{
  "num_hidden_layers": 16,
  "router_score": "softmax",
  "router_bias": true,
  "init_std_router": 0.0106,
  "lr_router": 0.000682,
  "vocab_size": 5221,
  "tie_word_embeddings": false,
  "learning_rate": 0.00784,
  "beta1": 0.9,
  "train_tokens": 476500000,
  "max_steps": 3844,
  "dataset": "wikipedia_en"
}
Below are experts of layer 13 (counted from 0) of a mixture-of-experts language model. Rows are named router (the router's row for the expert), down (a neuron's output weights, with its number) and show model dimensions 80-119. Each number is 128 + 24 x the weight over its row's rms, rounded and kept within 0 to 255. Numbers have three digits each.
After each expert's rows: a language model's description of what the expert responds to. This comes from a sample of Wikipedia text that the model never trained on.

# expert 32
router:131110133096201124147068107123095148179114152150123141095145155090102102074154107112136111122139141161102136073113066114
down0:099122094085122130112119118152092160128151153096130110156111144117087127136127129130124111114141143123183137156171131160
down1:157097114123141113089145168156146069100147173109125129101131137140156105139107110102112110132159163115113153158121142092
down2:176122129118132163177143116146147137129155142164160112136118118139160119112133155066111132141124136147120172129101151147
down3:181117150070168132125096100131122140105065098118116083127102128134162133133119115093108052143140112129129138107135110138
down4:130141129148133129147103157121133142119108105140133163121158108128124138092121162147109104114167149088137165118111170160
down5:103133112104139132127141128069109105149169141162134088154161160124100129200094146075056104151110153107117104181145154146
down6:122130149134135137132099122159115115165122115128138102118126130131139158129112120157145165094103139162130160122112151119
down7:128069153117141114122122110193102151144114098119102105162128110151117162130170153156149128108124176117116143128097125152
down8:127112079147132119198160135124115112117133118152170112102129150076083139099133086158098138113138135157120139104167126158
down9:111154107154098140157095120128105122147155073114091130057126113143120126158109116119140104144179097150121107141115100085
down10:119169159177098096100149086115127172095140158147131109186087149129118098176142141110128057111126096123131111108136103123
down11:187115103150131121142124099115117138111156161106163127165140129147086132106132091088092113111145150089131092123125135122
down12:106167128116129075160134118105114155173140097141138105095136152146157123096124108152143159167120191112157122128116158111
down13:101092107161081165178125138119164140090116140155083100094125118156084097116118165146171131167134115101158119085120135125
down14:177110155116081090129112123088123147079157112126124136082137113143137122140088125138159132123133102137132134146120146185
down15:099130135128125167138151088147099113082135102129134092098086121109065153125077125128132139111127148149120145124130095131
down16:096131152126130141115169121153125132115135144135092091124096099140091086153107161139120126113146094086142169137146146137
down17:170077136129143157119154162109096156125162160111102108162124127194129104138096089045105136138120071098118139133143108099
down18:147116112161119156170129103138108137136139157117113127142127167151158130087102100136150130148135117127129153125115147169
down19:142115112133114151135137145133103133132127133150113113130191138111091146118086128131163145055122088150186098151100111114
down20:191146177165138144113100131129107149126103099121101174093114147154117132105123111165106125146121123066151143130155105106
down21:157089145118112138107122136139152127114157171156090146121123126083149132111119126122130108135137096128138166149133134109
down22:129115134070141137145122125157164111118160147152100142104114116109125094101153137132156136118165091144148137170127119072
down23:150132115132162114140112111120160136100155103166114116154136116097145154140123120134108119135173124136119073127111099109
down24:173131108128114111127162128154109148106193129116110165101163098132085137104151158098120124111152134136087137157163093130
down25:099118175144104092130135102102128111119147095127114114124131120138126160118119109094184148113098149113140129131122124133
down26:100119128165110114161095143132147126171120147193108134129152113112184122132123132128121151174129119131125180128132151172
down27:135155100098093104101124118140109138118110180148113111145076139088109087140139110131087157134146189164137120097133139116
down28:137119103136106170110103105133154097131108112124112118115160135111134151125134122106104184142164102154136106133123123085
down29:143090122164103105122113168121126137150100070111122130126097110128130148133126087126146126126144126128155147136096128131
down30:135098114149111065103117152120125131149119175137114083080123082101143154102145098154114110144131103094155128104134154076
down31:101145106168129108134155144130120152130109108141126160125156129141134136144096122145122146094099138111163070134136109113
down32:168123122109126101131142121138107153133170102166076134099138142144163106125160130138139108174167133143158120126167133130
down33:150115107135157104107135141132144125142170126085116109150147153157141156154118116133101140099147140132127105099103152138
down34:109158132152137108128115104105139106117108163140126110091135141159129071085104140148135139139127101144131136139173114125
down35:083174136175127160097146146115136112083101137156119147164111117086126154105170159130175140141134133110167177110168124168
It responds to: Adverbs and copular frames

# expert 11
router:099105158129131097082126149103085083120135163131148152157123166161139118117106134164166135164131135165121090107094170155
down0:155162142126105100143175122123136040118123107107106165166109162111156106159098116127120138123160153158144109153158124138
down1:103122117129159137093140174140135134132171182157119123154116124135166152148166131077096147143123135121122087112111163105
down2:173134131138136161121178116140105144127139103121178120139149112136159137091174115107072108132058154186127152112116112130
down3:141151153112160171159076159153111151104129142146130138153097153165143146120153144164136151135148170098147127134126141120
down4:103108104127117112106118119096137197153121123130136145122129128142116114127124123164166097139175086145099120191172094155
down5:115124154101140124119153088120130120096082082124156094158149133091118094162143161118150091119103173099156119154130150187
down6:125116120141130139119141131103162151149109112141107117082150131113113088126095125148115170151136100107129120126123092132
down7:141104146131107121135132053126160138104122118100138114129140132139085196115120129147119121102166162061127146159121142121
down8:149118086127144104114113110153083108107123117117119123138154140113159137137136119154150124156081100142114117113137083098
down9:111118148122137142175095163093126143156142150139146127121080117167153101145160114099097103121132126141126153108104109121
down10:099110122106101038135096118143153155132120105099142109143147122113115131099106129135132158122143112129134137181125155147
down11:155131112116157110121124147100118135104147151157122092096126111106141148132132080158108115135146128115174118136183121152
down12:127172129108110159132093134118090108106133117111157177101141151148151131104134131094122109101114132137134115158130123121
down13:131138130084132152136141117150075091117140125119133121109133133113154099154126184105137131180133151164132128097112121124
down14:136159179138122163137112124134134141117145119159117139145126124120139163152129091144111129079113161104154117131111168142
down15:138120104085139087154132162152082152087119115162163108157089126090161144116131120096149154128107107115148122103145141142
down16:122112120107113152150107128121093155111144130123124121112143168110166151121120124146134127126120078157067172110117144132
down17:128137100182170105136124129189163181161113102141142138141146177117147141138157117146123101101150103136105173109115170156
down18:115129157155141123147134142142171130102136099090106157112106159145104115100169150122112102148083136115100115105102118155
down19:121135163128132130131129118099137154096142118091082121106129111145085136155134126153143137148122161111120128113103129122
down20:115091129204136156141109144139094161140113158135155144124144068137148140083127142131135107089131128077156123102101153131
down21:093153144137128135105134122168137134081159158127138107092163159155111120169121152150166130115117127130099146120147133145
down22:136141135113133119154136108163094098099132149133104147157149074131147094152143072135095060148092120143111156174114080121
down23:156178115099100130184109122145137112108111107126102126155120145125088127158125107110161124129107123129125179134130146178
down24:112103115161162090142092151136120115127132104157168182146137120124163122082163121133163125109121116127156108170077126123
down25:112108132153138178118132117117173151087100149176125119152120192094129099098117114105113120150142106149130108171123117179
down26:100153157117128091129094159156144149135175200170116133123137129154109104093102127113129121108110142147101142134122131154
down27:129119142154147103108086171132128100138152110105094149127106155122093110117106130140106170134106116180140114147125139144
down28:149149106099166147155106118124124156162137138110108125121122116106152156082158144095096138130087092117119119108114127107
down29:150112140080117126137139116136113165096177157175117097136123124170137093107103144140163125144140150134124120131114107117
down30:196151099110138147108105134113062126179156119132126101105160149097131129143109134135145100137140111149140108134128149125
down31:123143155137107114133154109111144092128137097105139142149136141121212115115154121147100141143115151110112105140128157172
down32:144118087144168148126110104081107170104140089133143104166146142148142082126121135115123106086184135117150118130103129119
down33:123141157174122090090117153130131122134153185137150154159095135154140134110132142143124107121139108056131149121079106165
down34:133140161135143109127130155100123114185113044122084102141120154126112089130116116150111110119144157159119138117112120135
down35:160103152124124128128137163134152108098090150122090165115107150107132142137155095100097140124153105105109146098179142129
It responds to: Word-initial P/p, R, K

# expert 7
router:131110135116172143136089114141075131158089124136114128160139156108188125133147120130131120140121091091156058155139153134
down0:108121131142096124132133135119162130111098189118131112099149164105115127146137099149116143148179179072110138135118151127
down1:135138151129081169170156126146101140149153142140135131146116114151141123150088120157140157084105130153153142149123171130
down2:173125096122103131092123093122115127153131101112154102106135135140099157103126179132127155103076116139079143128102101139
down3:095118163182135098132170110102126116125128122094127181112125131141126096101132132128140086100065094128131097109129184126
down4:147136147127133109145110079135143144138117123117133128112088120131115160143140130139082098135144132112085131086065123121
down5:126135114113123130165094123118130140097148119152118163103130120100124186140144116073170153120120124147124137108110094101
down6:111090088087121083136140120133091107134172135065146108145165137127117132078139101111116123118131114111074121152112181130
down7:095137077170115123122117150099113153088109124147142155097156123148129125105099165132076131120117168120143103155134073105
down8:151128132159132094098126128144065099089165057155105148142157127147118124104091115133107078117136087137146113118127143149
down9:147112114143117123123144140126157142112171099177118155150125144156116174099178131121168120124108114133139083124135125142
down10:100138158154118129138074139120134129116107131167132128117119113135118081149076133137119123096142153137109169127151132104
down11:061145149203110107126104083161140112077099178121141111112134126128153129145128114113136138092140071135161095085097138106
down12:134153141166131098138103114096110156138149138142112113125123166123142130100154102156070147128105137139110129133159119193
down13:141096081085111124078155131143134170127138137105138115118133166148107124121092100193105116159144113101127110178169122173
down14:108127143133121147109138147132131140171156107151119103120127101096119175160114090113142082141119152145114153146150156110
down15:135120117139127108133119157126075149136105143122164144108138117142151155109120150142139126121149142116130137110160071080
down16:121107148073093126163098125144140105116122157109108134096125169136112127136135124147127144125146115127123172125142081093
down17:111143145127094099089053164137099143108168137153143150132134134116146102164172123134144126106137126187082103145144094170
down18:089139129133103110156146114122158144110132130159178102133142124127098070121113149086126112103139122115164139143160122109
down19:082128141147128112130123196146100173117110151141112169152124122121106140148133154137118122130137162118142119131129129147
down20:135112127096091141099132134131167119143125130143074156087150105157131164128124129109154111150125142086123140165087131136
down21:165168139127106135093097073129150130164131127160145104125102178136130095147153088130137134124123147151140095149127142142
down22:088109126100140099090116106124143126121160105079101134095166130104122115141124144147138071118125098135169156118095170131
down23:121151132116143170149141180147187139153147168112142149099129164104134112139146110112131122121102166089156117123133045145
down24:147136096101137144124089098138094148148107129137174112139160142137082100093133147119066114109132173108121126148156120148
down25:119117094157117110164099144153110146127115166172125124151135133131140131124099124142173104159123135113112130138165121126
down26:164097098108153142159155138107150136135106123140139140172137126130148102127116120190090126142112124123161121112097144149
down27:148106139126130140118124147155118151127104114156077097129151131132119114155116146115097077158131091118134078124145172090
down28:140111123078142123134168124167140188175113150153142110133139161141146113103140118100125135087123124138123096136130137134
down29:093142144143150127147156128125122118142129150053126126175110132116110036100119097123140151127140137147116123121157115127
down30:122113123174100138120128109116120147118116175096142146147115139113132086154126118142124062145138113090088128111118155112
down31:101101135107141155179127146181110135144099202141148181145148168156107119142148148101143124107108140160099158113153132118
down32:108150128113151138169099100147126120125079118159152163116146114164109123111134136115098131098132134159134138112132131162
down33:124125129155154150113144132134150098116137144126111181154141094087135152159116086124147122135145135152139127132174096120
down34:111081109148153084156115120150121100129107081146139104139174124136148166140122135129115126100122118144132124141080166148
down35:108138128136132122141121134121154151138143142123129111139116167102135119123161117092153128168080137102115161116123139099
It responds to: Year digits and parentheses

# expert 26
router:140109126145198115154140119135084128140134094186108156198111144139075119147077121117175159119117150142142173167145154084
down0:117151145157063136103113153129109111130141103142142157126099126131134139146124143137149106140144141133115103117099111130
down1:102091142107142125109097166146139081133090139113104124126153132134128093147129062139116153145122101084145161070123143168
down2:160117116085138145092105143147101110134120135078148109162099127147125190124116119140150144150133125128104097138102144132
down3:103134092128114110152159123143093102126135151121137158132115130101136139115144082163143102096139132114171115123100110123
down4:175132173100142120114129122127121112130123111136179121142093125133123092138126126120106062154154131149124107130117146137
down5:126156158121128114117134127163176133130166113118090118142101169121138128119127183153134144120123122132104149157062130108
down6:151149094151108129121130105125143140101088090141139088158127175152166107101122141151144162140155148154093138143101144131
down7:130179138103138125136129111106103119125131141133093147144121120166134106077150127138149088143122112115133055101156102126
down8:086137094111117127166107156125195094107127130160132110099093127107111115089138107153154113088162147153098154116124144129
down9:102096178106147126151151126167136125129142142161118131125149144102143075100149114112128078140145165082107115132117132107
down10:132100119168116120136159119111098122105121188114145121113101120131129125086125146086111092132106113156098134133109131107
down11:134141112109120114121136116098153147099137109119118122131144169161122128137123128111127091118102136135113150128128109202
down12:133159109143129127116122113107121152134121135150060152126074118129166137120066127103123121131109150086149120090119124132
down13:150136135135112172132087142064125119139124070128129103196127153131125123153129109139110122099129100172178126149162119083
down14:107092155103150115123141103141177147107117169173159117113113114091075135106147097110144130163145144138151134126131151117
down15:132120106095140129115139080139144067124123151155139146114144167150142075116132095101131180118161107105133111118121129137
down16:115126144137127156110148147133102190111120116092136119130113154168101108101098146114117175130122089092100131167171130120
down17:102156126149121130100110177095097141178124154118127121154145095135162137124085117110133122126106147133123142154144127146
down18:120133163130139117108091149139096157136142134122139119109130113158124114113136142140160159097119117184147131082152112092
down19:116162119124115130158097154099104116177144102179143127139127130138145089107136116116114134146110114068131135150102110133
down20:128146142109121114100125131155121180139097131102121101139119127130120116138138139144134099145099115102182173106115125114
down21:108132144130162171136150146113131138142090120121123090126130127172145150069148128202130112091119116144114148114135086122
down22:120129090154138086096095110141106174090111116171132144126094060091149157111157120132130141123194143122149101111167105126
down23:105102109146119159104153122130161118128124107108112107117173097174119087154129172137157147141144138129118105117120092109
down24:120155134109110120115134117137144141099115112106163150119130172094124118143120149139134150147191106080120131139125119131
down25:143108124114127133107131183146159142164158129118130103118129116132119144131138142077090081117147110168146111148160140141
down26:147083147122147147150102093161113158111089110070144106129149163143144143137093130145128137165144159150157108137120136145
down27:112126083098102132141159159132121112117162106079129129088110149124136141116145183092151201100164117112124114117143158148
down28:109095094091139127126081113114154166081153105141144102149130097124073163126136131116112145122100135133140170115127074146
down29:179074084138186103129086104100126112101113133129170117116115166130123138103132139141125093155118123117120150142137128089
down30:094109094118087096154162109124140098136118105112118101108136077084123102134130122090060114121089153141108097117119107125
down31:151099150157095131073137139149113152084156129083139195123143148145105100119109124143125121078149126142169105108107140103
down32:106179115120146142158144141169077142116129132123091134109149162097141125123098145140110129135143081127158132124116135103
down33:146138153115124079096161104102109124059124153118125141123088156176107119095150121139136123130146161146146149128146107119
down34:137118166089093160110089134079099115101129115148101146131134062128154110114144145119151148115114132109086113118121131151
down35:114114120132139105178140128126117110149130138117193111155111124143146136101133150098111136096102143102112147099142100143
It responds to: Table row endings

# expert 19
router:140135125118124183139084123119153126179095140119121113119109113145058119109130151111134137141135095166125113113093150130
down0:144132100152107144127110139187119120160139156114114165126128135103153152153124098085183073099139164121180126134124121139
down1:110135121134153127148155104154103143134114114169090090156170123065121120132145129127112113154130133105169133163154129128
down2:135160109125132107091131078116156148135079125131162089103109128141147122184145119164141114103124178122137113125095148131
down3:158134129143143148095140143134070122104151140139103163056094169097172140150140093123112131136167158161137123131114122077
down4:149119126105134119115129166107105117135148125141136106182143069121137137079113119113109152174134123119125111153073108107
down5:129126113178140121106118095145142160133098143124078118127139144121130122083172107123081129154097086148194108146131164086
down6:081125142083094154177163143154141127143194104139134133062137170155103087099155123127128109137122137146142153148091119135
down7:127143170135121123104109111144109133108149173134126137127125128115130179105124147096149129097139091135134121122137123131
down8:130114121130140112108111133127121171150162100148106121153119072118096122150119117062122116133162138127133146126160141175
down9:104167159098138115109107127107145138129167120096111128111113127115091150139098124103134125162155134127121086101110124136
down10:133146130163129114154163121213125153091078153102133105135088124106101146141119080113146096151115138096177090153086165115
down11:159126115156114079148119134116140122126116120087146139127094151126137148178159152133125141128171114130129112127110106093
down12:093139133113145156122117126128097165105133148146125195133116150146128104140119157099131146095102114123123132131111154124
down13:152161143120144151150125141118131136165115114143175088107149154097118146128089106129123121154144141110130119130091137132
down14:146144164144091083117068164131126116178111141091112124170139121135120147124112135133152153120136149140161086162141155112
down15:144134089112128158144150104133150141126128119121141114159123093114073071084152089120109120127140130141150035180118118170
down16:117108120088140128122122114124150182115112137154127159100159122160121101092156117122124139116144149109124133146126160191
down17:129166113122083107169112102101134131158136150138101114113122124173183114108114171151135102151104104125133173076162187161
down18:121117133143075123103114093153111126117091105112125132104107094125089135137133150156171156121088153095162102157140119100
down19:147106123130134088154113117128158115158099136201131148108159142143158202151130083135108085159131115131116104111122158153
down20:126103116101089116200140096093150136141099126136133131077139102116124160130115118147156123085132091154127105166135121122
down21:121131118126103125137136115182190135126155095112161062129120146134110144148095144110120168127147118145151148103129172144
down22:142154114148155119085140119141110131093134151129111151094097154105139110143132158096140120133169092159144108123113100100
down23:181112102095128163128134126134152117129137130123128122117145117132093110126138094123121126126142086105129082086111119154
down24:095140132128153134067134068152139121087122170088122114132133130164119161144110139113141105115136117108148125146091127151
down25:154113159138115142124123136123128114126208124175144182153136111126132163147139098102088145130166117116112120145142118123
down26:133120125098125109133165102106111096111146192130115141140149101181113141113123134151175093166166115099111165130107156126
down27:184143077157121190136136147132155155102133105139144144143166129133170090164085136137127098127126122143121142147116172071
down28:147092101147124151131083097148150124139168136137111123115119054147160135131136151122113161099091121163166127126134139153
down29:073119127181136133078160154144150146162098139136115147115113146143137170130173150119161105085078150114111137157056103152
down30:081140206139094111137104120138124087130139129133111148093110177131090121123052102125175145129130148121119151139148127128
down31:142135119087115116064092133156106101129121154128148107091127181120104109126112106146134088148093106148084084112141133156
down32:113142125120149163134154168123106123098116144150092097140111169117130138104156095140159118112083137081093149117130114118
down33:130151087120161140115123130131123162146135159088130152137071123122146105125165134157116179148140129104136123120134147154
down34:134120121093139128154138158139138146120151113145148102134135165096098132106139140141154109099085149105152114136144148127
down35:098109137113155105172134098156117100142100126110106122090145146098132098094139103126140108182114150128149163165129137105
It responds to: Sports and music nouns

# expert 27
router:134132115152171112124092160156174164087114148120125138130135154144144113120142118112177144115145119164156131096138148184
down0:117130106121087114138123131165122100129141129117114132164117127096111133150082130118118135115109092116091154123155093138
down1:111107131137145117123145137126161094126149113136128116131155122117096148095148146107103164122111145124097131116150096105
down2:119131126144165114112138186121117127111127117150095160185066129088106143115184095129079099099116098166168134142117102112
down3:120145104132128126121108133147108146123141115091136086145122140145125112102119164084114134123104129124143152114099086141
down4:138128130106128125172141120165163125118148165086182173105095115097103103134126162160108180128154142157150146143070149128
down5:099120146126080143132098126139149115084142127154153140124136126167141122064075124167125127124148142150094123140106148125
down6:117167162120130116094140111154098118105118109099112153170102152095136102095188149108164151114136124140142076141136124157
down7:129115099122172171128117128121103085140164088133115149118125109090118138142151149132102099148134145109167140104127150154
down8:157138115113121129121119116132127084133109162121122100110114123093166113150128113116082132154122122139078090146134079129
down9:074140104144162129126149132098102162111138125119136104153114146117119126060113165127105125111118121120151134161156126114
down10:106074121137120104037113111112165140140106097136115134117126126139123113102129109161108115119107128163113102173077165122
down11:107175137148088092084152112135116083157130174096116160101116115154128095187131107119104132116122104150176128139109133151
down12:131137092104113140189096123137120114101136141191145140120123128065092122106112100132100156124150130144102127149094199118
down13:172130139153110126109129147169164133130134100132126129132149166147125082086156127100159175146121124097175174137131173105
down14:151127149099082161103127084098109097108147104157162145138115105112163114150095142106166109171136132098086084144142107104
down15:104120149127124140133115099126093127113090118128134126097162139138148146133100146146150109118108119129131132121150096177
down16:122111131122144132144118138124109118160167151107095159128129186154144131103139154143142110132183119119115123135088118155
down17:082140101150135119153184186140110162143141103129108175159148111128159131124114147124112155154123108118128130136121122115
down18:126143120123109131085137108136142140097103092132116139137107161146138118097147113135143117177159113159112095116158126118
down19:141143139140150140147136134101122130087135127105147092095083130096113155111120116122110104140115146155124111149118125158
down20:149091144094126127147096108121123169100121144170104094153151091134125110108127130111146156137095113126180149107085142132
down21:158133111127105167140126120116154137148155135162128136115124151133120131122121158128097150103137145115136099125105124141
down22:160146103121172121133148124169110156142113109065143127113115126143120143139160149130107158150110140159117161132144126150
down23:105141149109118119148109106103137143116151139148148161109148091125171171128127121126168121142101117127101136117187140128
down24:113123138121127157145138120106138123105060116141116142152092139136128145078134095113113086113134155158110105128129129148
down25:155174113094079086144114141125146075122147117115121103110161120117146103135093124136141140109111153109171087155114114123
down26:124139165098130099123155128144176143116176075133101119108124103115143142153134144115109101142130146130119125146120144125
down27:130131138136048134146149085105116181191121116156135148135104125146092138114100089190138112156135148122105113129150111145
down28:122140136157134136151168129122187114118088096133135111152086106162127116148104090095161115128173147115157130146118123128
down29:151139150123170164083108149177140125116083082144117131141164136095137132091145082148130131132112118137126133147089081163
down30:081159141144140119129107102121153111112099111095103138118121146127133110067180084098071137127115108123143119117155120111
down31:138148145112125125090155148087153135118169105161185092114115138137140129100107185164145142143126163121122139114116119121
down32:148084135168138123124125101168120133102088120137122155121076164135123072093155117114152133163120124132164133113119103140
down33:070140101123120118124133133129144160104130100140110118129100153102157196115175125130164111095144184141128114112133073110
down34:134153126098100131128111120129063099116115115137116118137143090129149142133137102115141106118161122100133105155146103104
down35:089139130143100109103081098126142094158145180163160118115144142106136151119128134165168144137124107131149111120101059129
It responds to: Word-initial prefix pieces

# expert 52
router:103178125093084161110123148134109176146123081148111138133138141138139123138115134147077143138131132179115098126148140098
down0:119121166148110098115121144144153102130122148123108167129095113131138110111123130121155171119132106144105135135105126106
down1:046129149130089114146153140093122164162164091165132117120089083138131145121129135135167115100109111118117104143125074154
down2:145100074075131117141116099145093104118072140160169131153150151130132131078107104142099142138098129091113150157147140130
down3:122126121131115117150175113074145105121096125139124160116134103102149127160110153144118099104117114133115109188135149120
down4:133148108120160127136142123130137172098126157158123087084180110124103153137128092128107122127112154144105138148188112115
down5:136121141156155108120114170141162089101154157145156121133139157136148078111135138173119171144132169111125121128114146127
down6:128142157086135126132138085141131121130147113178145096096128135123143142133144148139176109167117136103151119140214131164
down7:136126105145152080141143145077129111115122135130132200135128129091135120124146102147100185115152165150101149132129152156
down8:154145161154106158136143124132180162143152133128115152121131088135109139132121127137149127077103157095135130133134121139
down9:092144159089127126095134072145111153140124083122103089171136065102148112138123154150142106097128136138129178119137157127
down10:141116141140150106169134159060112100113134145123172146101135148127119116104125129109183153101085126148096108127173084160
down11:162109158113114125172122113165138132139086101110070113129128138115119158128159124117130162142109148122129089118103149171
down12:103156117130116122159139093131115090095087124115076131094113124123120119116153079158156167155113141119110151141139129163
down13:153097091095152123143138165093146130142132132097116158145082134120127099137138118137142105146109105117121125111120149179
down14:108089109121124108095089109099130167111147110156123138172138134097153132129142164152110142146107117110128104125129184098
down15:154160152134071144098130127121116129120138125161114149183123098106131102080145126162121164137145125126158097105139145121
down16:096114123134112145121114136098126141164113116079122174126128097142141121113133131164173145084128145131111136116145087097
down17:118130163126106150118113082168104153088099142128098122107130123124132152132126080107140153096123132131124139088135087125
down18:094133139134104143113141098089135141143125167129107119108091139128121166133100118119119078155145107109172154147114125127
down19:147147134098105117166149141166091112110113132127127156151137121084121121115122103115130160156163122106116161157103129112
down20:125101154157099097140134121161128127125054126137117110127113102097133065086123135174106137150115083125112126076084159106
down21:134163096129091133112142114137114067081127115064138154110157127113111113160086128098130157159144135131138144089153120122
down22:074115100095123123121146144115095167126112123135125132134148157127134144158144152111130109134140135122145114165106118144
down23:101132162136112111141117135114129175110110147083085109083136124103131108123125143152122180147139094139124160127145120144
down24:135135157142145149085132105148123145129092112090148082131121151136163097100094126165136145135137116146182124079137120162
down25:120162111112150095150153115098149109111107153127133133120163103130141089168145139162122165148118146113070104116121148119
down26:133109122133165087138114105122141120108104099179147138110125135126147149120117124107115133107130076112139129136090101139
down27:119077127156109102112113126132098136165148090131136143118140137140127149109147119165151125154116151122158096111181137177
down28:107111102119141141118086134143117160102140112131132141145151141119095151175128093128124129131114093118103133112140140155
down29:144159135079115123119120105125145103136120103108122129114101148088135109125140081169108120143162133152158129117150104106
down30:200104095125161129143152146090145078127138138137144132112123122139140119109113138121126116149137061114158121101163143132
down31:132121155119094173154087174109138111171133116174156170138159075133121162128101102096087127133126152142152154121145111147
down32:104108115097151087104124114164104173108130104125130167129120125082155175138105172132120132130103151106142084123132082153
down33:122161126193154140135161170110136113129122111100113155126113088105131122123174099130119125119117101170128157113165136112
down34:126139125121110167172177134069180105118122185151142070105152071186124145145155127119151152145130130097159138126154142114
down35:128133161143148107105100095147155118127132131108128119120145129184158107129165138108147116107135114134127152101118065127
It responds to: American places and titles

# expert 25
router:125131113048137147166082098133091150111136127131115127144128126120119101099172087104160157148154112166105123100113087132
down0:149105138139133127155098160114116105142167125118127158108148090115131079104142159152160140111068149169125154102110130148
down1:147137121143116104120099108139127119124113145144124075114109150135094115114156083110117123132100133147132164068118183078
down2:125113138147117159091134115086130146093110128130123152078150136118112097120100073118144136110161145095155162123132117178
down3:147137138153113173105118122123150129165118128124102113079090132076131149124147149145163096113112117130117154121097134132
down4:111220095079105111110092152136117122175058085093106177139172117087120111126134120137134117105140158132165129114137143127
down5:157130156114099123125127102137102147141172083144125091127139124127154107162090133109136135155125121101119170120165155136
down6:174129081102128130114157074147151129118119136101172107074145096160137134113097134213138187164111131083139131094131130105
down7:135155143134092152113143080148123134132134150148106115114146117078147151106140116160130137128129111097157136173115121103
down8:117118085138113098131108134093111162129152139131163155147133091132156133146125120136130097153138184129178110124145109150
down9:106166163080119105157136129114159078137136099109152160130139146114100120106128110124123140134128093092110085101118153157
down10:095147132119071145134140129129152118149127138117117150141191097195142136112148135118160151141125128129094146134084115131
down11:094089137132183141125153125114123144130138145158114102127096131145105166163137129139103122128124112167143126154073131176
down12:071172149133111115127121143129136126146093115097122164107134158164108126144156167138137113156100114094118131115083125170
down13:131129095147131107107132116158104087099077151108125148160083095155118131169147132109140121141153156108145164168151120078
down14:136148116135125147071140123112123099137102145154149136128166107158114143130136132109158069149134157107124125148116200053
down15:123093123126165103078092154128108109151115146175118134146112134084119104121143136092120127144131162091117128118138149147
down16:101151114129119158149152090117121140105130103162174141105130153088134124100112138147108172138111098149128168138130159156
down17:153094085160146104145130135136113124115161131176147131133121132128123139156137135092138141116157184109164092127105120151
down18:145106130127122069101138131097110127141099108114098130167160122132145137088129156171163099153128109131096134139111126145
down19:149144117107079101128120110123163122121160101153114126110159151139140108087129147159123115122142081116139146159114120175
down20:113133113110101125126105152127124125135154132144079107114098144124099131105201081122082104085108110168125129110083106161
down21:139098162111145133128137136128134080143118105152156140156112072127102116111157150128169134104132109138121116138102122133
down22:141089127142125131096087153149094126136144117100109135114120089154111148152171112116141137139132103113123093142100128123
down23:120146088083109139123145086128122107119091130098176150144063120106137135154141145101160146137169122135135116095150122121
down24:127117157111151138104113135101110138130120144118119154076124118108143103105121129134081145126144131087118162127124085096
down25:099090107125130103096121116136192089085106111127139157150126123108106137098137133140137117156065126135094171109135125129
down26:082132178084114103137103112119143133149104135124115155138102147132136070136119116138153118133173117144119089157146158142
down27:142104119154080116150110141135128134114134117101096093122137150131110108146111136159155152102087151177129105147151136144
down28:173136131142125132117127181127156146084122153123160122140127112125140150120128135145113094085117122131135135124131111172
down29:171130123133165126146103135080179147150098144152145127130112141127144164103133120113129149165122111130112091110152145102
down30:117118108137156113105131184129124181161154145124113111114153147138134093121121143161114117085129143124149156178110125127
down31:126142141166110112104134161123139154128109122121165131100159105125100118113104115137099112145125183160124115132114141114
down32:141140162125103136168124168139143108154119130127117125124087133182161156158116138129117116165113120128142125128131139163
down33:122119115146112134088131097149143181143116133146143087132108164105114128162152146101128128123148130138165108128114136131
down34:116123116080108142144132117139139066139148126147119138106159126125120112101089090121112140130108129090124120158133130205
down35:121166083162131144140144103133096166156169106114119115124116126100097147100136143099151181144111112144097108130152126147
It responds to: All, end, ordinal suffixes